{"n_experts": 32, "norm": "rmsnorm", "norm_place": "pre", "positions": "rope", "rope_base": 10000.0, "init_std_o": 0.0, "init_mimetic": 0.5, "decay_fraction": 0.754, "decay_shape": "linear", "seq_len": 512}
Below are experts of layer 2 (counted from 0) of a mixture-of-experts language model. Rows are named gate (a neuron's input weights, with its number), up (a neuron's input weights, with its number) and show model dimensions 0-255. Each number is 200 + 30 x the weight over its row's rms, rounded and kept within 0 to 999.
Before each expert's rows: a language model's description of what the expert responds to. This comes from a sample of Wikipedia text that the model never trained on.

# expert 19
Description: Opening quotation marks before quoted speech or song titles, opening parentheses, and pipe cells, e.g. called it ", stating ", Reyes (.
gate2,239,224,201,190,182,157,230,190,244,172,201,197,184,220,233,251,223,181,241,181,236,185,182,243,149,211,203,216,218,269,251,205,227,169,177,145,234,198,247,206,269,219,194,216,164,146,218,158,216,224,219,185,198,187,232,215,183,185,188,240,226,255,169,199,207,234,212,197,286,210,150,229,182,167,157,202,236,208,239,258,214,199,233,203,198,173,211,239,181,216,182,223,137,229,203,209,187,196,273,183,162,205,216,203,163,179,253,230,174,175,192,216,198,165,207,199,172,176,255,161,212,165,249,186,166,157,216,234,230,165,200,208,222,220,175,170,180,202,190,159,184,210,183,203,199,202,219,160,196,158,184,255,266,195,179,116,218,213,242,209,246,225,231,187,154,203,176,223,183,185,194,150,226,200,189,160,181,197,212,231,205,181,234,200,166,212,223,189,236,254,191,215,197,177,164,203,206,165,147,187,241,229,221,208,193,235,217,261,199,197,195,219,216,149,227,204,181,250,200,129,176,214,201,213,148,198,190,194,204,209,265,213,157,159,179,199,213,160,188,228,282,210,177,203,178,157,167,242,239,179,198,225,206,234,211,195
up2,272,249,224,185,175,142,193,188,225,173,171,217,178,213,255,235,236,182,255,195,245,179,156,233,151,232,206,216,188,267,243,230,217,194,156,133,229,198,260,187,231,203,191,235,160,128,216,181,204,231,221,202,205,186,218,239,189,206,183,281,220,248,208,246,192,212,196,206,271,215,175,240,210,178,190,214,241,196,229,244,205,219,232,214,229,196,224,253,207,215,199,234,149,230,213,216,197,176,239,171,165,216,208,213,169,213,238,197,208,164,211,186,203,160,227,192,204,184,255,197,203,189,242,208,180,123,217,230,248,159,230,176,215,224,179,176,217,210,180,146,195,189,185,194,212,225,248,200,182,151,201,238,280,195,154,140,209,224,221,200,256,200,217,204,163,204,166,201,194,210,182,188,246,206,178,151,207,217,196,233,226,212,256,213,185,203,225,215,248,237,199,226,214,153,162,231,203,185,183,200,216,232,207,186,226,220,188,277,185,192,212,219,200,156,195,197,188,243,189,111,179,189,175,219,190,198,197,186,197,180,258,204,171,140,200,183,211,170,205,191,267,219,190,209,192,163,197,240,224,155,211,212,185,201,221,181
gate3,168,217,248,197,215,219,201,216,220,199,205,149,195,256,198,221,197,189,174,220,214,182,144,253,209,160,186,205,207,186,207,184,189,224,190,135,250,159,240,204,192,196,197,231,214,181,237,188,191,213,231,206,233,208,193,166,240,241,198,253,206,193,204,143,168,214,223,191,207,196,237,160,218,182,212,155,209,188,210,211,207,153,207,180,155,190,198,192,220,237,184,228,225,194,264,227,214,222,212,225,235,175,158,206,172,186,148,178,206,176,208,191,221,206,191,205,209,201,172,153,187,181,131,211,181,179,207,195,153,210,203,188,213,211,237,141,237,224,218,179,165,184,203,173,170,198,152,199,179,206,200,189,152,122,216,172,145,231,215,225,248,184,147,142,222,237,223,224,211,227,212,207,207,135,228,201,146,263,202,232,189,186,147,193,216,186,169,175,266,216,222,198,204,180,191,225,215,204,179,188,211,146,139,227,164,211,214,198,217,134,201,230,161,165,241,201,253,218,202,144,216,267,243,235,270,171,189,248,174,215,181,231,221,185,220,187,189,156,222,176,175,185,192,188,189,151,186,260,251,195,202,143,163,284,203,146
up3,209,196,187,177,148,133,191,163,209,221,188,209,212,165,217,213,191,177,236,196,248,203,213,173,177,206,209,225,246,225,185,222,210,179,211,288,218,234,185,210,225,233,270,147,237,204,175,211,183,192,201,172,133,199,201,217,228,149,152,161,191,194,204,180,230,199,228,242,183,160,221,224,158,195,181,200,186,195,154,199,164,245,193,224,197,165,217,181,232,208,225,202,168,217,151,185,179,174,157,188,211,198,259,232,234,186,227,242,174,218,162,240,204,187,207,209,206,216,240,226,175,215,192,226,188,191,170,191,226,174,190,219,173,169,183,229,177,162,229,201,226,239,190,217,209,207,226,200,213,145,182,231,167,218,169,184,198,210,189,191,205,170,207,181,124,159,200,135,205,149,199,206,121,213,199,183,211,190,177,136,237,223,231,201,205,204,197,238,123,209,216,235,223,222,240,144,188,221,218,169,219,242,234,185,226,205,204,173,210,217,167,155,240,253,196,181,145,193,179,235,194,162,201,153,190,196,209,159,203,164,203,118,154,199,217,174,168,238,176,194,177,219,184,228,209,235,212,152,226,237,208,298,254,172,243,263
gate4,181,213,222,228,209,212,210,245,254,220,235,255,181,232,204,153,243,196,226,207,200,152,195,187,219,226,217,210,231,96,199,154,198,161,185,161,208,208,255,189,187,230,233,222,224,113,199,212,204,163,243,190,216,193,202,248,211,167,208,186,180,167,163,193,151,191,256,233,249,217,216,226,184,236,214,178,208,234,167,141,230,192,173,193,214,244,203,183,136,213,188,191,210,184,187,174,293,240,215,215,201,246,191,192,255,219,239,199,230,204,219,215,204,136,201,221,213,231,206,164,181,165,244,251,181,211,180,177,166,165,225,124,197,243,156,181,226,184,191,164,213,196,198,159,181,227,171,183,173,229,224,159,186,205,183,249,226,206,193,248,197,213,224,180,185,177,212,207,195,193,198,230,167,214,188,203,178,165,160,169,210,183,203,224,189,191,160,192,159,203,205,236,182,194,182,240,183,173,205,210,258,177,162,178,160,174,188,193,182,227,200,240,137,236,203,215,225,210,191,190,217,233,235,154,193,214,242,214,224,204,184,186,135,166,222,196,182,294,206,242,171,229,178,278,198,161,214,168,197,160,215,198,203,213,161,228
up4,220,173,173,230,227,213,178,243,264,213,240,165,155,181,202,186,216,141,233,219,245,209,236,166,197,227,171,182,238,141,194,166,211,173,146,133,211,203,234,250,216,231,178,206,196,157,198,146,199,150,248,205,199,213,169,182,250,170,190,184,196,195,210,210,191,194,198,244,221,219,184,237,215,199,219,161,249,180,200,187,171,188,168,188,211,197,240,189,168,212,188,160,222,175,237,188,270,252,223,217,209,264,228,216,235,232,232,231,208,261,217,147,222,160,204,176,176,205,225,160,190,136,189,216,206,216,211,165,149,187,222,145,239,244,163,220,222,153,165,180,213,183,141,195,194,247,145,158,180,220,182,184,165,209,184,275,177,210,235,173,224,205,203,188,152,186,165,231,134,196,196,175,168,223,204,217,228,162,158,161,226,171,236,235,194,178,183,197,165,195,179,214,200,246,191,217,193,197,260,174,217,224,136,162,197,183,177,183,202,184,194,231,191,246,224,204,216,240,189,192,206,230,189,162,184,196,214,213,145,199,168,179,164,144,184,209,168,232,240,238,154,225,177,201,215,146,199,200,166,154,229,208,202,178,172,221
gate5,162,188,163,174,162,204,196,230,250,169,206,169,186,241,199,165,171,218,256,207,195,223,247,178,206,189,232,238,191,213,211,215,193,219,256,166,189,205,216,161,228,186,183,175,201,206,229,166,245,193,217,173,216,209,214,182,217,175,206,215,166,231,219,175,153,197,311,250,214,184,187,148,180,232,198,233,200,156,230,194,157,209,188,242,168,170,180,226,209,246,230,206,263,190,218,194,163,174,136,219,209,199,189,219,240,216,193,142,208,194,184,213,198,190,189,168,241,185,211,189,197,257,209,223,193,188,184,185,203,197,171,233,219,200,208,196,205,209,252,232,221,225,213,248,150,190,242,158,218,176,241,256,147,185,174,145,211,225,213,225,196,176,177,127,192,220,227,188,205,191,214,191,186,182,182,159,229,207,253,225,184,234,188,186,179,206,179,201,170,282,295,206,162,170,178,206,212,168,231,215,228,192,194,260,165,278,223,213,197,225,173,195,193,232,219,192,203,177,166,190,189,183,161,195,185,213,243,250,235,213,223,202,234,187,141,217,220,200,168,283,205,229,198,238,203,169,167,211,189,228,182,247,160,215,165,283
up5,153,183,146,179,152,227,179,195,242,200,240,159,206,227,177,188,149,194,217,240,202,171,243,146,187,231,194,236,154,164,185,196,199,193,260,165,177,187,201,164,197,156,185,195,219,259,228,184,226,198,216,172,220,206,209,198,211,166,208,230,175,239,232,166,176,196,287,209,243,206,221,117,178,214,195,219,221,166,175,203,175,159,196,230,175,176,222,217,219,269,228,224,264,166,265,164,186,195,140,199,187,203,184,207,231,190,206,147,247,180,174,245,233,201,200,178,226,163,219,212,185,244,202,194,196,194,189,200,196,231,177,224,210,183,199,210,188,232,251,223,199,212,194,225,197,186,255,157,206,174,233,242,152,212,183,180,249,208,197,240,183,147,206,143,170,199,230,235,177,158,235,200,228,192,172,182,219,193,252,203,211,233,178,175,175,225,165,223,189,273,303,216,159,143,176,203,220,184,208,174,238,207,214,235,195,213,248,204,194,200,209,212,221,220,196,204,217,169,152,169,193,201,172,203,189,219,238,227,247,239,216,237,243,179,193,204,202,217,196,243,184,211,217,223,194,178,158,199,201,214,184,267,147,253,186,255
gate6,256,226,228,196,185,162,184,202,236,194,230,216,222,202,240,215,191,204,178,225,184,246,185,208,191,200,205,190,233,240,185,157,202,208,198,208,197,205,188,217,222,187,219,145,165,166,163,176,247,158,226,205,241,225,199,206,167,176,215,210,277,204,187,164,156,243,194,208,221,114,197,176,185,174,180,178,193,187,191,264,210,186,173,258,184,155,233,197,167,154,210,171,183,180,208,248,247,189,147,181,260,237,215,176,185,201,250,184,227,171,182,178,246,208,238,207,229,186,228,202,206,224,200,194,150,226,198,185,166,190,150,235,175,174,223,193,223,235,205,213,173,248,222,235,194,154,214,208,245,200,219,177,224,198,202,159,212,193,155,174,192,224,224,189,206,197,216,162,198,214,227,213,210,203,213,194,158,167,251,251,189,193,238,241,198,126,200,202,204,169,212,206,108,230,190,204,249,170,177,239,215,246,224,156,216,205,120,181,203,205,210,234,150,251,252,235,122,199,190,253,184,201,232,210,193,219,139,236,215,223,170,226,197,198,256,230,250,188,166,194,169,182,200,268,212,165,218,207,209,232,197,207,121,210,205,198
up6,223,181,213,167,158,179,197,216,219,235,220,182,231,183,223,236,163,191,181,185,207,218,191,195,208,229,221,135,205,250,136,172,208,201,180,195,215,204,218,216,202,187,244,188,168,140,194,214,249,153,194,200,194,241,257,211,134,164,244,199,245,232,221,160,160,262,184,210,209,121,157,168,161,200,172,189,184,265,178,264,206,191,160,231,194,127,197,185,162,159,212,197,197,164,188,217,244,131,98,186,270,242,192,192,197,209,242,190,244,171,199,188,211,225,194,176,211,183,233,208,185,214,218,203,161,243,203,120,160,196,191,240,190,162,226,176,185,200,212,188,160,215,213,200,205,162,207,193,186,169,245,191,167,199,230,203,229,225,152,213,186,211,207,210,228,151,208,184,182,198,192,211,224,187,201,175,149,162,216,238,205,205,242,208,199,157,211,190,191,219,204,175,145,165,204,176,210,185,199,203,172,248,224,148,215,241,157,176,207,197,168,191,156,227,220,243,136,199,175,195,190,218,252,169,188,215,167,237,194,239,190,241,230,213,229,196,250,212,162,189,198,147,158,244,195,201,223,219,179,174,198,199,186,225,211,142
gate7,232,115,194,193,208,179,154,245,153,221,193,188,231,201,211,225,249,227,204,205,187,188,209,243,212,215,156,222,170,224,187,216,193,213,224,163,216,185,156,159,224,142,212,226,199,188,199,245,241,192,213,234,179,180,169,234,250,242,199,211,215,231,239,210,155,187,203,199,241,214,187,242,246,130,177,133,211,154,135,215,171,169,262,181,209,191,203,196,204,211,262,220,214,149,208,186,208,180,195,237,189,174,159,229,190,176,195,157,163,210,177,174,192,216,201,166,203,201,238,188,230,209,197,176,194,119,248,193,243,219,207,235,224,180,236,222,192,148,191,201,184,193,227,179,216,196,197,215,190,180,153,233,254,180,170,200,193,268,214,202,175,172,229,215,223,211,225,194,190,191,182,251,179,168,220,229,167,152,245,199,171,242,195,206,167,275,153,209,208,267,242,203,236,231,174,197,220,157,249,215,153,179,222,179,194,191,229,161,206,172,251,154,224,190,201,170,207,218,159,189,258,222,270,223,199,197,181,174,226,245,193,152,162,180,200,211,193,187,217,177,223,216,209,190,236,199,177,235,181,227,216,139,164,167,164,150
up7,187,191,227,211,198,179,189,190,190,211,152,175,193,187,202,202,182,213,229,199,226,211,205,187,203,167,186,253,218,223,198,219,252,166,198,207,216,190,247,200,162,200,239,200,210,233,171,246,230,222,228,214,156,169,201,248,189,207,224,209,182,205,216,232,229,208,118,176,142,208,207,177,215,138,157,164,211,190,142,217,183,183,226,217,185,146,218,221,237,230,233,190,236,145,238,201,231,201,149,247,146,191,240,227,202,214,197,168,193,195,195,204,265,192,181,137,260,183,153,205,165,212,168,132,232,180,218,195,255,173,167,224,177,210,197,189,251,168,185,224,128,196,239,253,188,174,192,190,215,165,210,222,200,181,176,205,184,264,168,184,238,217,212,184,226,184,194,243,235,245,214,219,151,199,208,234,194,152,160,230,179,226,196,194,201,209,188,240,215,245,214,200,211,178,183,139,163,213,234,247,210,162,242,163,226,182,218,130,165,151,213,250,158,208,221,177,181,216,206,215,229,180,169,220,156,195,237,194,231,247,208,170,166,206,224,189,206,246,257,161,147,232,268,259,179,176,202,201,153,238,228,192,175,179,187,221
gate8,218,136,201,222,183,202,164,171,185,153,212,120,261,204,140,224,200,185,261,226,243,174,192,218,170,182,252,215,222,238,245,217,165,229,163,200,251,171,179,198,198,198,233,196,224,208,195,219,209,209,190,195,182,207,210,231,213,216,195,147,170,208,212,231,244,194,185,225,229,174,217,174,205,251,230,242,227,221,203,162,196,192,224,238,223,223,216,212,188,240,150,201,156,192,177,219,244,209,197,277,207,174,167,224,232,211,215,201,176,174,192,160,225,198,210,166,165,239,240,191,200,199,154,230,214,206,235,200,222,174,226,185,243,226,225,272,173,212,198,180,219,246,199,230,215,139,242,281,212,241,173,196,178,211,224,215,145,231,193,173,215,173,215,161,194,159,230,248,206,183,209,172,212,193,202,186,211,133,218,245,181,248,183,212,209,232,197,160,233,207,197,160,175,211,209,201,233,194,183,220,185,160,212,238,208,202,199,181,145,232,213,221,213,175,171,215,126,180,245,245,150,228,266,225,210,220,210,218,211,213,216,198,230,135,179,231,190,215,155,160,252,187,233,163,155,210,259,194,253,239,229,172,213,244,220,232
up8,207,130,194,255,147,238,246,218,196,128,230,182,233,239,211,222,192,191,180,223,210,169,200,207,203,190,235,226,225,212,242,233,223,225,209,258,267,209,200,193,175,142,191,167,194,225,220,256,229,146,192,206,203,200,224,194,188,234,220,183,184,175,218,217,245,237,211,249,272,197,253,152,179,243,232,245,211,191,198,177,177,157,211,196,173,220,234,204,165,227,184,212,228,158,180,230,165,200,213,211,218,202,177,222,250,161,225,197,204,209,211,224,183,217,224,179,189,251,197,215,188,229,185,208,185,193,193,232,196,204,259,202,231,214,228,235,224,228,175,198,194,235,155,209,202,188,202,216,201,201,138,156,121,225,208,150,182,211,191,213,195,191,189,174,150,186,267,205,223,181,234,180,235,209,221,230,214,159,185,269,191,209,190,211,229,233,151,146,226,188,177,137,142,174,224,213,117,186,214,223,168,170,223,254,190,198,220,187,190,225,183,179,226,140,154,220,175,199,229,207,197,182,268,252,208,233,214,209,172,177,211,216,180,164,164,206,150,225,192,207,240,227,202,148,145,214,213,201,203,234,216,145,199,210,228,245
gate9,195,213,161,183,188,192,249,156,217,173,191,196,186,194,149,162,163,164,174,191,200,154,217,167,221,246,193,219,173,179,215,227,193,237,181,190,172,259,217,178,207,180,164,205,220,213,235,151,155,167,163,204,184,217,233,154,164,197,135,168,224,136,242,139,264,176,190,224,160,241,168,192,153,175,188,205,167,246,151,179,194,217,173,249,190,189,217,204,200,183,175,167,238,162,186,149,227,171,218,196,226,216,236,208,238,172,199,248,226,234,240,243,222,181,167,201,183,193,214,196,196,205,170,181,168,190,210,138,200,233,200,233,227,190,136,195,269,233,241,181,195,178,187,181,223,198,226,166,186,177,170,218,225,221,197,197,238,198,159,168,168,187,241,195,172,197,221,171,196,263,231,130,204,175,226,157,159,209,246,221,230,180,256,216,240,170,113,212,193,260,220,223,164,206,217,172,217,156,226,198,160,187,186,194,153,199,191,238,252,201,207,221,188,211,165,219,181,198,206,234,183,260,221,226,217,219,160,227,205,197,184,232,198,186,215,228,190,216,189,204,165,183,228,224,148,219,143,195,198,188,125,229,165,213,229,229
up9,199,183,194,181,220,186,223,150,215,155,199,216,164,187,147,180,165,208,177,196,224,188,220,188,197,243,160,211,145,195,215,247,196,250,185,177,178,220,230,187,201,205,205,214,181,135,268,193,156,185,174,208,161,186,241,210,211,184,180,190,251,140,240,158,255,175,146,197,203,218,201,236,139,216,140,222,185,213,178,178,199,225,135,265,160,208,169,178,205,217,227,143,223,168,188,171,229,180,224,195,225,215,202,174,226,205,175,219,247,195,220,243,244,210,207,149,141,210,224,176,222,155,163,216,160,173,206,162,209,189,210,242,160,206,156,197,230,195,268,228,154,186,192,197,221,184,243,174,228,194,181,236,218,209,213,216,228,201,188,217,142,222,251,161,222,178,234,195,207,259,238,176,188,203,203,187,197,181,207,197,199,179,209,190,245,211,188,266,211,268,184,241,143,209,205,184,245,142,189,175,183,186,174,208,171,196,170,169,241,145,201,235,191,162,129,206,206,182,184,200,204,204,205,283,212,234,173,228,253,185,235,226,179,192,205,220,196,191,178,207,165,156,229,174,182,194,205,192,223,173,181,227,158,244,238,257
gate10,185,155,217,211,169,178,204,207,215,245,181,194,196,168,187,161,212,160,152,187,188,130,164,146,156,200,210,213,177,167,197,210,160,222,213,196,169,185,216,184,178,223,176,221,179,164,194,218,206,232,234,219,191,257,206,228,202,230,193,225,162,216,152,205,230,237,248,179,190,176,213,185,167,205,181,209,263,204,195,248,192,143,234,146,177,202,190,260,230,248,246,188,223,215,225,194,139,152,209,231,197,149,175,140,200,172,186,223,177,168,222,132,172,247,175,220,225,238,177,232,238,159,211,209,193,201,165,222,190,165,232,156,217,211,208,211,250,165,160,213,157,213,232,197,242,214,195,214,215,178,193,223,195,196,220,199,212,175,140,276,225,239,135,214,259,191,184,214,191,162,225,135,260,189,212,246,209,167,205,168,222,184,208,203,210,208,200,178,161,163,156,171,199,194,153,222,158,230,179,232,196,183,153,257,163,203,225,229,219,210,221,231,241,227,189,194,194,237,255,232,207,294,201,240,172,181,217,233,200,179,210,238,176,219,223,220,113,194,226,212,201,182,225,196,210,171,218,222,197,217,202,218,198,176,187,226
up10,162,226,139,230,236,218,190,271,219,222,217,241,210,194,194,258,216,243,200,178,187,143,205,185,237,205,233,195,217,157,206,179,199,117,227,182,195,210,153,146,136,168,259,181,274,252,184,164,167,168,192,190,234,191,203,170,172,204,228,167,166,250,195,204,202,192,167,187,186,269,274,134,234,200,168,223,195,219,223,164,191,206,214,273,204,158,184,192,210,254,140,196,166,218,213,195,211,214,173,188,146,206,229,121,207,197,160,213,236,195,218,188,192,233,232,159,172,181,204,260,213,164,176,196,230,212,189,188,255,223,209,209,201,215,211,195,226,216,224,187,108,225,167,181,183,195,229,193,183,149,173,223,183,145,244,206,180,212,224,177,212,204,181,160,144,192,163,189,238,201,178,215,203,185,241,175,224,159,205,216,211,203,201,217,215,203,214,215,211,211,239,234,196,184,205,157,244,257,213,188,220,193,202,147,193,132,161,171,256,156,215,214,165,191,197,239,200,220,222,218,183,196,222,213,216,181,224,224,213,228,184,200,206,186,221,225,192,182,200,154,187,206,182,186,168,192,182,199,203,209,257,190,243,156,228,224
gate11,215,272,192,207,253,213,244,184,163,213,216,196,149,211,282,220,164,163,177,189,241,219,182,225,234,243,188,173,172,187,195,236,187,181,215,257,237,203,149,223,196,221,260,229,212,159,183,225,171,144,193,172,214,174,220,185,221,176,192,189,238,246,164,162,188,185,214,220,243,173,183,217,267,201,192,200,221,239,250,162,187,161,201,162,168,249,183,198,197,251,199,187,209,182,186,172,150,167,203,166,191,224,169,178,244,230,209,235,185,165,149,196,188,191,191,239,227,189,167,224,168,215,181,184,195,182,193,194,197,221,236,192,187,220,235,240,159,217,206,195,149,180,170,207,248,165,189,231,205,239,156,226,170,205,214,208,217,230,123,188,245,177,226,174,190,211,246,218,252,255,201,205,203,194,223,151,239,176,182,251,229,187,217,177,162,267,195,165,157,131,225,158,171,193,197,211,219,227,173,210,156,194,180,139,209,156,197,124,175,165,205,253,213,131,215,204,193,198,198,207,159,152,231,181,182,196,238,184,230,198,227,208,226,161,195,203,177,148,203,182,143,203,252,203,177,193,212,204,211,198,186,196,244,218,176,206
up11,226,238,195,212,218,244,229,211,171,236,167,210,154,194,252,238,159,154,190,203,269,225,177,211,190,213,203,193,187,169,236,217,179,173,218,269,226,220,178,243,215,233,243,224,209,153,198,245,147,176,186,149,195,182,217,190,205,182,213,196,203,267,121,169,185,246,166,249,251,194,194,218,236,211,207,281,216,202,204,159,174,192,210,142,150,200,210,175,241,203,229,190,246,203,237,187,162,181,167,213,171,243,159,190,242,221,213,208,180,213,170,196,211,205,188,206,224,201,155,202,243,250,208,182,154,188,177,178,192,237,227,226,194,194,216,229,144,236,193,203,144,164,221,252,257,129,158,268,264,277,163,198,154,200,188,190,204,249,140,181,224,195,205,196,238,230,205,220,235,206,209,215,203,206,192,153,220,177,183,216,269,203,197,197,148,224,217,224,181,173,236,165,157,175,174,231,220,219,167,185,201,209,196,147,192,191,211,132,191,176,228,222,231,172,195,223,187,213,199,219,178,196,208,214,213,225,240,205,195,212,225,248,217,181,184,211,198,202,184,205,158,173,207,167,192,205,175,195,224,202,152,251,222,235,208,193
gate12,206,221,206,212,218,198,222,197,154,175,202,149,189,162,180,181,235,241,235,209,237,168,235,215,182,183,171,225,256,183,163,224,178,196,208,228,205,198,192,242,221,193,215,227,208,165,231,184,204,183,219,204,211,134,191,238,236,205,170,181,228,174,173,129,190,197,196,192,202,194,152,238,182,208,229,184,209,165,197,198,197,183,206,126,226,200,198,220,186,186,173,185,164,169,200,277,235,213,195,197,205,214,197,165,214,214,140,208,205,233,167,205,191,196,173,193,203,229,205,247,251,237,269,250,216,221,212,143,198,150,233,141,166,182,189,214,193,199,160,217,225,203,256,204,155,138,159,198,205,177,211,238,181,242,213,209,183,193,186,110,230,225,268,144,193,210,234,181,180,211,221,234,181,169,244,168,192,212,250,233,184,176,238,168,188,234,219,210,241,166,231,200,218,206,274,203,252,201,204,190,174,219,222,204,210,163,202,209,159,169,170,187,197,189,177,225,217,197,185,252,212,234,183,250,186,175,271,157,212,175,202,243,182,216,214,203,178,210,201,293,178,194,231,123,216,196,218,238,266,153,141,203,197,161,212,199
up12,182,205,181,189,213,223,207,203,172,244,208,179,208,176,201,226,210,231,226,182,203,172,206,234,182,153,210,192,232,216,164,225,201,233,222,215,173,212,177,240,286,224,178,262,209,213,231,157,163,193,197,200,196,210,220,276,230,231,171,233,230,236,165,174,173,191,151,204,172,169,117,198,169,188,182,167,244,203,223,195,199,225,171,130,212,189,222,193,181,185,183,215,176,223,182,227,185,196,195,215,161,201,146,143,204,223,201,180,219,225,142,239,191,194,193,177,172,198,212,222,219,193,254,261,193,297,180,189,180,182,230,163,164,197,218,177,197,183,204,199,206,232,234,225,167,212,206,182,211,204,185,190,177,219,176,184,199,195,177,176,218,229,202,165,153,215,222,177,179,187,240,213,198,205,209,150,248,205,243,172,175,189,246,148,200,255,172,153,186,156,189,199,256,211,287,84,196,177,175,211,173,253,219,167,215,161,206,246,237,194,179,207,266,208,213,188,203,229,213,268,247,195,180,215,186,138,222,158,223,196,205,273,183,228,223,189,208,188,244,249,192,182,194,183,245,208,216,202,228,221,183,186,188,197,168,213
gate13,222,210,236,175,206,175,230,218,213,178,240,215,249,196,156,177,152,173,164,208,210,188,258,204,229,255,247,175,144,234,168,203,260,237,176,190,212,224,215,213,179,164,159,224,199,193,180,176,204,214,219,208,210,243,214,163,201,169,169,167,173,238,186,215,232,184,163,199,235,259,179,197,153,182,184,199,206,183,171,203,267,198,189,229,233,179,225,192,233,161,173,180,205,182,173,291,236,178,166,170,199,183,248,242,172,213,188,144,215,249,228,270,190,170,183,235,196,174,199,223,183,222,195,184,220,185,218,175,260,217,236,228,260,163,195,153,249,238,191,200,158,169,157,158,175,229,226,178,186,211,213,179,156,223,139,135,223,158,154,209,236,223,211,160,234,143,194,188,172,183,161,222,243,265,193,146,189,176,227,250,172,187,216,204,260,176,197,189,189,195,227,208,210,172,189,254,228,244,195,200,205,196,199,208,167,217,175,157,265,207,205,178,139,198,242,207,251,225,177,222,220,214,223,152,160,198,171,188,166,154,250,227,187,201,181,219,198,208,205,203,184,203,226,198,206,151,165,213,200,184,224,201,203,180,197,195
up13,177,229,215,199,167,179,219,174,149,214,210,192,206,226,156,239,223,213,230,180,245,214,222,198,172,214,132,200,212,209,239,214,194,186,229,256,192,196,257,199,176,179,260,157,228,200,194,157,213,223,154,173,194,206,167,187,206,179,208,195,265,133,195,202,158,205,195,223,175,189,227,184,186,170,186,154,243,138,220,222,153,203,227,156,214,235,218,176,208,211,215,185,207,189,204,197,209,208,237,265,198,184,202,230,198,168,148,169,192,163,167,217,206,206,164,155,220,288,230,157,253,234,212,218,150,245,164,185,208,267,209,215,203,101,153,186,238,236,169,192,159,185,158,194,225,174,201,199,211,180,165,254,177,209,217,237,167,187,204,182,158,155,198,220,232,186,211,181,204,235,232,250,177,234,214,201,209,203,201,185,213,170,150,223,201,177,201,219,187,174,184,198,205,185,287,212,152,214,208,223,229,151,225,186,222,187,177,241,184,194,141,234,238,168,198,217,204,192,237,147,209,192,230,199,244,242,244,170,228,181,200,162,162,179,181,194,170,201,169,176,176,223,229,131,210,219,146,213,241,197,175,236,169,212,235,182
gate14,111,218,187,209,244,192,211,166,238,176,184,153,250,207,246,193,187,254,172,223,193,220,217,153,199,241,208,117,186,217,146,197,228,170,155,188,200,234,183,214,146,161,193,208,217,213,197,190,220,240,176,171,209,159,250,210,214,237,161,225,204,227,160,210,164,209,179,178,171,213,229,207,224,184,214,199,183,199,190,208,215,176,174,225,174,197,220,175,202,192,224,228,188,209,180,152,179,230,248,188,155,176,171,182,223,227,188,251,216,179,219,135,213,198,150,206,178,240,223,247,224,161,239,191,176,196,154,175,177,165,214,205,157,194,233,218,166,229,252,183,133,185,176,244,217,191,171,182,194,217,179,174,192,200,235,241,213,245,145,220,176,144,234,240,204,190,148,191,194,156,202,173,237,215,168,165,148,201,206,200,150,222,257,224,217,173,231,207,162,191,166,215,237,273,180,184,198,230,202,228,165,214,253,138,169,211,184,176,206,186,217,149,223,238,191,200,208,256,169,159,159,231,238,213,167,175,188,178,190,146,197,236,154,172,184,188,176,196,232,210,196,198,223,127,207,208,175,235,246,231,201,175,222,163,195,236
up14,194,161,159,232,219,222,276,218,235,222,187,212,179,189,172,154,155,161,207,156,179,218,251,213,212,180,186,288,213,159,226,182,140,204,204,184,204,218,242,236,207,191,175,228,193,235,247,227,207,185,140,166,207,197,209,199,203,211,199,250,205,181,218,205,196,231,116,160,267,208,168,183,184,133,192,211,226,257,194,212,243,200,211,164,205,181,171,201,164,205,181,194,244,181,161,239,206,207,230,169,188,207,208,175,174,223,187,208,203,229,165,191,201,208,226,178,210,236,217,197,259,169,239,197,182,216,179,202,237,164,164,152,199,217,187,199,219,201,190,241,196,218,208,216,212,208,172,219,199,257,228,132,216,215,224,267,197,215,183,223,255,147,228,259,186,194,203,207,209,197,207,247,119,223,238,191,180,205,128,161,147,192,205,203,251,224,167,225,238,130,171,146,217,157,189,240,181,167,199,184,204,208,191,233,177,175,224,190,233,247,221,218,172,210,184,207,157,265,237,199,230,231,172,208,198,170,217,229,208,172,198,202,202,247,172,192,204,200,208,198,199,234,175,207,225,188,228,195,215,149,185,185,263,219,270,168